python train.py --num_hidden_layers=14 --hidden_size=160 --n_experts=128 --experts_per_token=6 --d_expert=48 --d_shared_expert=0 --hidden_act="squared_relu" --moe_layers=[0, 1, 2, 3, 4, 5, 6, 7, 8, 9, 10, 11, 12, 13] --router_score="softmax" --normalize_top_k=false --routed_scale=4.62 --balance_loss=0.0185 --balance_bias=false --router_cosine_scale=10.0 --n_groups=8 --groups_per_token=3 --init_std_router=0.0153 --lr_router=0.000413 --vocab_size=8192 --norm="rmsnorm" --norm_eps=1e-05 --tie_word_embeddings="early" --optimizer="muon_variant" --learning_rate=0.00784 --beta1=0.95 --max_grad_norm=0.5 --batch_tokens=[16384, 32768, 49152] --max_seq_len=1536 --train_tokens=249600000 --max_steps=8263 --dataset="wikipedia_en"
Below are experts of layer 2 (counted from 0) of a mixture-of-experts language model. Rows are named router (the router's row for the expert), up (a neuron's input weights, with its number) and show model dimensions 80-159. Each number is 128 + 24 x the weight over its row's rms, rounded and kept within 0 to 255. Numbers have three digits each.
After each expert's rows: "comes after" lists some tokens at least twice as common just before its tokens as in all text. This comes from a sample of Wikipedia text that the model never trained on. Tokens count by the router's weight.

# expert 119
router:112100129123146139104117155123140101122099149117122106164174130134153116112143119115087123103145113110123124139136144187098101090116107146139109148120108137140139169151144091119116157122153137082104166150121130137165075170134094130087124132
up0:148084159117142114142118103116118103132148112163124142121154139129149106135132144142137102147142119147154147116133129126108154102167171152103118114144142125163149118147119108120164121139115136176121111147088114077108099193102117123156127142
up1:120174141110125110113112143163138128131141157131110138113118141132158182142089155126128140136115153162141150112119084131157180130144152089134125132124097152129154134102163136145095131114138141141128153138166140150101113129100121133176134139
up2:167119118134107142179108128136178121137175158116100130111156129089113155124135117141079132115102157142123169136118106114119142107120140141188139104106161104168125123160096125147102147151091149134142148106135108133118137125136157120115143132
up3:148120118125127093128168141108119143171161154130124174090135160118137155121106138120122100158158136110157133074107121136098106123153105106114160127148148112111106112148118102104126108124139102173135100151127114116098166135113177130152100147
up4:150112122113117110092112133093110140128134098096131135142100146079133145147144150152097111127096113119139148139105149144140149136171123107113119121173191151144172133108113107114139110145122120138145097124101122128158124152180143127167104161
up5:167092122134101103128158123193098142158148107110111172146121115164154119129141138109110137148143082142137161115119126146100153153125181151110120124131101148155155099162139118128127160144131122106157115138127099134138132104116142157123145129
up6:135102092158152089150155121164174111170192132113153137093122155136094124136135124129139130142147127139102108125124126125079163138135150083077142095089167135161178094091078145134101103149110133093149098094122136134136158129105096130134112115
up7:133098123104092096138143150152141111137136127138092111101097129108093105100103116155109103130159136140105169147098089162131158108139166130159112099134157140157125078141152094105120137156111163106140111104151141131076140091133102200154140133
up8:143118176123138112128099178110135109105112113141120165161116134101153117144115120137161122194163144159166149100150155126113158120136133120111127112141096098111130106133149132134112131101126088125121126131110092130135172118117154129166114103
up9:112122092117112100130162130129119148160144110135144108146142117140134149120115087177123124137136126096148171118136110089170191157122150157111118127105105122140159144117141099103102122127115099119129074117136110104116125134136159174145105135
up10:136087080115147134151156099158111125137183135103125104114107140130137159108114117146099171124159100114119132120155116107153210128161121111122132121163100102155126110134104137172120139109107129122144117136108088137084124111162170151161121159
comes after: " in", " of", ".", " at", " for", " by"

# expert 65
router:134110109145139161113138172110127124107094124124094082138169110118127118097159115118123117126124162110108110136135118152095102083100106135142160121131116165115119176164124114123113129067145114109126170143112155144136097171119123127110134152
up0:109149061137095106162127096106140150159140134113153179119140127104090126127134111137146125121158114143121128132127137104142107165154108149114109126161148112136153096128131105103142144170146133146087092140153140110083163100168154101111117192
up1:089116122129154102107095141131125123127154138121124146161109120117109128147190107108135088133156089119130133160110127127125143152149151138154126147121111166124169124100104128133129072116156090121136088081120108126110116087126118109144146099
up2:120131123128173082123115142144120114170184147112162120105095129155148131139118129131110132134139144097123144163132123141163093129119148133104149157123115104148134143156076132110119141149125105114221117149125140063123136120131113173151150136
up3:166199145141133118114112156160097172093138137105118131149112130125118151142116086099105180119144143146097150116109124099138100119147116174128147114107129134136107153198139168135152109108090123121120119090136106158076112126119102139141115144
up4:146142124101150145140080124115096148146141123106095154144103107139094160152152074143100116167136102137153132158141152151081181101162117114128099093144131090115118139156121137148151118176107117207176103111110100108122133127144137132140099094
up5:096165141137096120100154120147162119136128094173131089122143135160097130128079148090050128133132144145101128122129134119149133147155104150147150123165145082105108124113119152113110143118122100100117168120160116108106127126153137131126081127
up6:181158127111139115142160113141097121102135134117117096131132088145124163160108093138131116135094086081088161107101107136126073164139153180129140155160125154150141120121106125083152132126091146144115103169130102173111110134144148149110144164
up7:124116125125155115123122129140138149145131098105154188098140075146126135133104099153162162128076096121110134104128132140144097141142121093151103128116079115161129123094144128129059128138143148170102116112081137109150130133165115168133096143
up8:160127182142120145142129099142089127106131146104081149173097116102093126135139135172110137161154137119097148118135103136128135153182140139157114128185119157125140142109163131080136165135139105157087119139116088116092087099104157122141129140
up9:147123139120120148144158085147137130097120181130135149125109099100122139127121127140118120140117124113137147074108095165099123088143100147170121146120172152113146143137150113168114139150141150142167116133073097106131121128141144083146119116
up10:109138114138141142138173115102154124170112140112153117091141135086141101097096150168144121139139148147161139139088139108085148146110115165132120149140126114168090134126164101135166127141154125143115104114116110143133164149127151106170129146
comes after: " ", ".", ",", "-", "202", ")"

# expert 63
router:132100132152123144116097137133127094106125126141100116130161133133119126116176135124115115105137151101096111156160149162104115077122107125150165116143109141113156155163120111109095171121140139084066173165137114122134121141110090121099162149
up0:106157109146130149099148136130122120085139125135135134131086134151107171113136116087103116102133073110102156182099122126102129135105095137144151123086102093140163101153126097103148136155120117096123161101121101149169067104133104120136129136
up1:139156124108147116131124108116151107178143108101206129158121170144152130062127096131105140094175137129134129117137143171103148163086139083134099085121124086101117090144145124119128114150136102146140157099101126158115119117113161126130116133
up2:141151098068118078110087120090154114145138128127112121180116091156114155109104118151128146139124149097109143125156156132158132139126118142128116139075124112130142095143158079109074095123084117089093105084134147134151111133124102162121112123
up3:080124144097138163095115137144144166138122161179074140105113118162137124132096104102150138101143122118151146123138115112089102137116141124093107100115119073131195106147138170147110121135125120134161102087120125174141121095145094125103150114
up4:080143178094149115088142161150142116134164132154130126167118138098125083137148203118129096173102123141143118102081123134097103074131153132131098156087092142138158114123150117157140114122130124142138113110093161141121098117149135119133117109
up5:174130143066111122105123111140153124129118180117118145137093121128134146125124141145115123072103128119130127091134120150133147118075174162138160116175132121129160138129159066108085133166138118144091120104154123135139121147104134116137127115
up6:131160141151124151102124135138123091085121132103103139115087115124169139104168165070128145143155108149159157172170160143088146156147143153109125123136180100137131110110124118139151137092139143145156144117149147127136155152117111086117165113
up7:103119116141108106142151127146120123107094132151140147168117146146122127116107149115125151092149114122104142141108119121110114113133129156168097159127115106140192096127147152102127122088110157164091160083130153096113126105152132137176143142
up8:153125095121125096120125111130171127125151110093188146102146102096086128142140153121152140131146144106160162103079112129143135113110137118142122126114099117131104107159130135156065134145124147155143054100140170076130122149168105150130151139
up9:117122117117142133127141120161106147158141100129142168125132127168078129115117155110114097135157079164181141116117159128153132122135123118117135128131124162125128137137085116157136131159119155123143116133159125124103156162103120141126129104
up10:116139107119101162134107085152105146131142153126167152149098105145127136144129148133154113132088136119149122099165169150102092122124148124140151178155104107130112128149106111085159111136137164093136123125116134172092103127122118098120123101
comes after: " of", ".", " in", "\n", " to", " for"

# expert 35
router:157105140134142146112125146103148083072102112147126115142160128127157143129154122120086165101143126119094086137135131162089108107093077159141131126174131143095139137146150112141128131136176138124112179156113131138163119160130101130073109149
up0:126164149130129167108133111100140120152151126121106163109137076150118126123120141163139122128161122101154111100083164134085146127167107152117134124141116112155180185103132107147107110091108143155125094083101099093118165172108119139096141107
up1:122104128149118141129155111089127128111170156166106129154134096133097134135104103111107136148120128138136152124076095128122094126109175124077124142116127114077146081115143143124087163087150125134070136148120095183052135132139170117105116122
up2:105109127103094128171121105147101117136113124148141108136091098132148060127131157171109081139155120107104107114171137149130140106119144132073104113104132145133114156111123134135166124094135101113120091088117158147114122131109116144140124110
up3:117132156163090099158133132133057124118125145128161090122120117124116129133173135114134119103075122132132132138133090116104058140152137124142176141152129075107112103129140132135127136120100081147116175140135117173138176109105185123118091110
up4:090111156134136109123137085087137096135150095109150121128090080131124130145163127135110092083130103129133146182121114131051147129144141128146178090117075115139164116110128123146149131133115174116088120107104079090122113138129089125160126102
up5:144119100164083144177113132097147130136126132148129161136133106114110139153150114130102118123118132139161114126100118106118151185144136128100115158141126147129122122117136117099142147130139105194151107111174098112118129128104121093156116121
up6:113107146125179141134162128094159125166122105138103151148165142161145127147119146136118184163100152159082090106144132155152149197126147136119094091147137141138117123137087081150148138167119110161160143124106142117128137143106184158131122146
up7:131148068117125095142086144118129165103108116120116134117158133145123139134130125114095092140127128123139131136153174096091119129135088151142120113133141103130096105157068109189108127150130125143130112123150140198107108123187158172158108102
up8:151144117125064086134076129122158150122143123183153108161102120139139116122140086124122122139120127131135144105128118150096113137133124171115094067134121115128126133175083106145126141164144129149133116089139128114120120111129164120127106118
up9:131131120118139140170146099121092192084137183162150135099133116119125126140129158147127128108112126133132127138183136119105121137121152111062144136170148134133154123123159156120132114111134170155152148087112113134122178116102136143133133123
up10:135113131093147155155129142127123079116146145123122134111073134101130144151107122123117138125153115131149117123148114108072129149174152138132138136183097118116138135130140149086094127160183120169155123113107144115120134118174116106139113132
comes after: " |", ".", ":", "|", "==", " in"

# expert 43
router:146129122156147142121142130112129103094079139141107107138155080127139131104121145121101143112145128111100112146147107152094142132076123131158167125125099160108176170146141123129100134103142107094115155161120168127157097176098085125122137149
up0:165108122138127145154073118086150136087145136147123152133117151155143116094124119087137083142125180132075111126146122159144119161128145148135095162161119130140160087132106147100170139099092123145137117136082132147137146132097142158129149115
up1:147119103127142125093126161101147125101155113153110102133103122144162116141151110164125142121155123154145155140100133128124147119193160146116147086146132120128125078115080094162144152147135105137139108112140121109151111120111144098152117121
up2:102112115176119154140087083129176158118149152155147167115117171128132141145144122141160133162156119109120151159168119146100163141136149096152145141138135118114147134150124173147118136122136156122125115141113119107135179132119120139111133127
up3:192138093129177120085121116154126135130128159128135151120163127133098127124081120161118148158134101178158119144173143125144137136126146118107125109130101119122113127136093121096137153100089100155118103105113095141126120140118147152137138151
up4:124136100166139166129113062107133123122154134133134124127096146125131122149101141136125140139150143118148147133193111126133143168111166152126129142136081106134135111072109125116155126108137108202132158129135128097134135100143147163073115114
up5:115109120124119127122136145115117165201127159146137133115140131133117136118109110168118185136148158139111163132119127148100129124105115116134148160147116122157180127109151149159128126146110093135125122145111170115168132157095156100168077133
up6:137120156137128134107125145086119116110167117155146113131148146109133115128118125121160155100162097109161144149160158122147102161146123103163104119092125119169101184125127148105102174167122147158143139142091133138115152093170178106152169079
up7:101138100163111123123128128087180132128163103103128156070094119185116086127137125139125120135107148130137135184125135115130118093142152084116124154151126127157156082117112129159115101127077147123130138134112148162197126133119132081103146106
up8:146147136094112123136141093092095099151157170133137111145152125132119115121144100105142108131117150128144120118133168149193127130135121119123142126103129066150128131126086164063101146140073074126104149112118115100116172090132148118122135141
up9:142094102108126143197090137081151121126182125132096140065103135112107116128134130164145102110134148149129143142152109111129106124144124127090117125147158148117104110145121144163117158115123113148137120138095128142159175117155082097112172093
up10:114124136160131111115151094151124127111112092134146156143090143108141091109078093174147131113131120148116110156135153093170157149175168133113155089076129110116127092132123145128124141122149135117084134097097112151132145134091161157089136119
comes after: "|", " ", "-", "3", "1", " J"

# expert 9
router:095087110150103143095126138131101119112128112090105067140172138105163122122169148125107131093112145147115112173112121162122114107096092146163133114159146160115127150144132125120136151102148145091107108143110142143153135159110081162086130129
up0:120116149129090127094136104112137126123151122106111129165098184107083170145118117142131122129137123142129112107099149159135154133146119109127107137110116113119082110150128132107131129144141109120100095128123089158094135111127144135138118106
up1:106142131094125129098098098081109141143105168143131128121110131141083133128106147110139137111166137078143152111068151130132138122103134104092115146162108174157150112098173127115121110121142113083151103143138107118094130098155182139122097143
up2:102130110136107142109093104111151147165163146125125098147091144129093154120136089134132129149152165119142122157129108146174141150117179134131114117140103070167147134117095134131101101116096099148102103114171143126083122118098157147136096080
up3:093194105116085124125103108106129173166134120134150113111145157139130142177129161155158108139110123127134161142106126119141161141152147111128135096093136077136171103124115114129138146137125134116086107089142079125128135140143157137145125118
up4:183102149096138129122111120130103128134133137137086159139128124130098142154118132114144107156113128156166111117097104154129152179145160137155105082129139166145139082119152102115126121123098120117137130136113141117094148110166129091137101128
up5:103155121166149130128131160162114092143126080143126154162112181114099179129150112119132132085145094104121109117105117128111136148112132162094167089109157091163102148137124142163122150168096180179110131174116153128104136145143132124176095114
up6:119098165117154153127099129134097183154148137109094145167135132141144118143137147196088154139078117118124104112170137113129135128155127124121158141118081120146202122140153129126094118166120157140133124098121138125106123169121156118169127133
up7:157142116138126128096130142112099113161170091143104098100143142084127117140135153150144138121137082140104129160090130164126085138142155157126143122132133161167129130097179127126126135140115150133144141153167096128112126129143110138134116115
up8:146149100159138106116097112085096130152105144143087110125104118131118140131108126148091174126136124094116152151129141081112150147134118110081149168105138102142159091128092133112121156133100115077130103127150134198115121133117136146151134153
up9:103153151088157141110090139150122089119119135118126149173097106136120129119115094140107123156101118123145141106128137115149152129180178108106136136120192150120161171171164131128111164134141170162124117133114133122122151152132090127121079121
up10:110166120120128111084133087139119134096128128100097142131147178155125139139156094189153102152106128099118122095055122115137134079152124138105124112118111135132133119137121133136102156150120186121124122158119096143139187110162119124135121122
comes after: " ", " (", ".\n\n", "200", " \"", " =\n\n"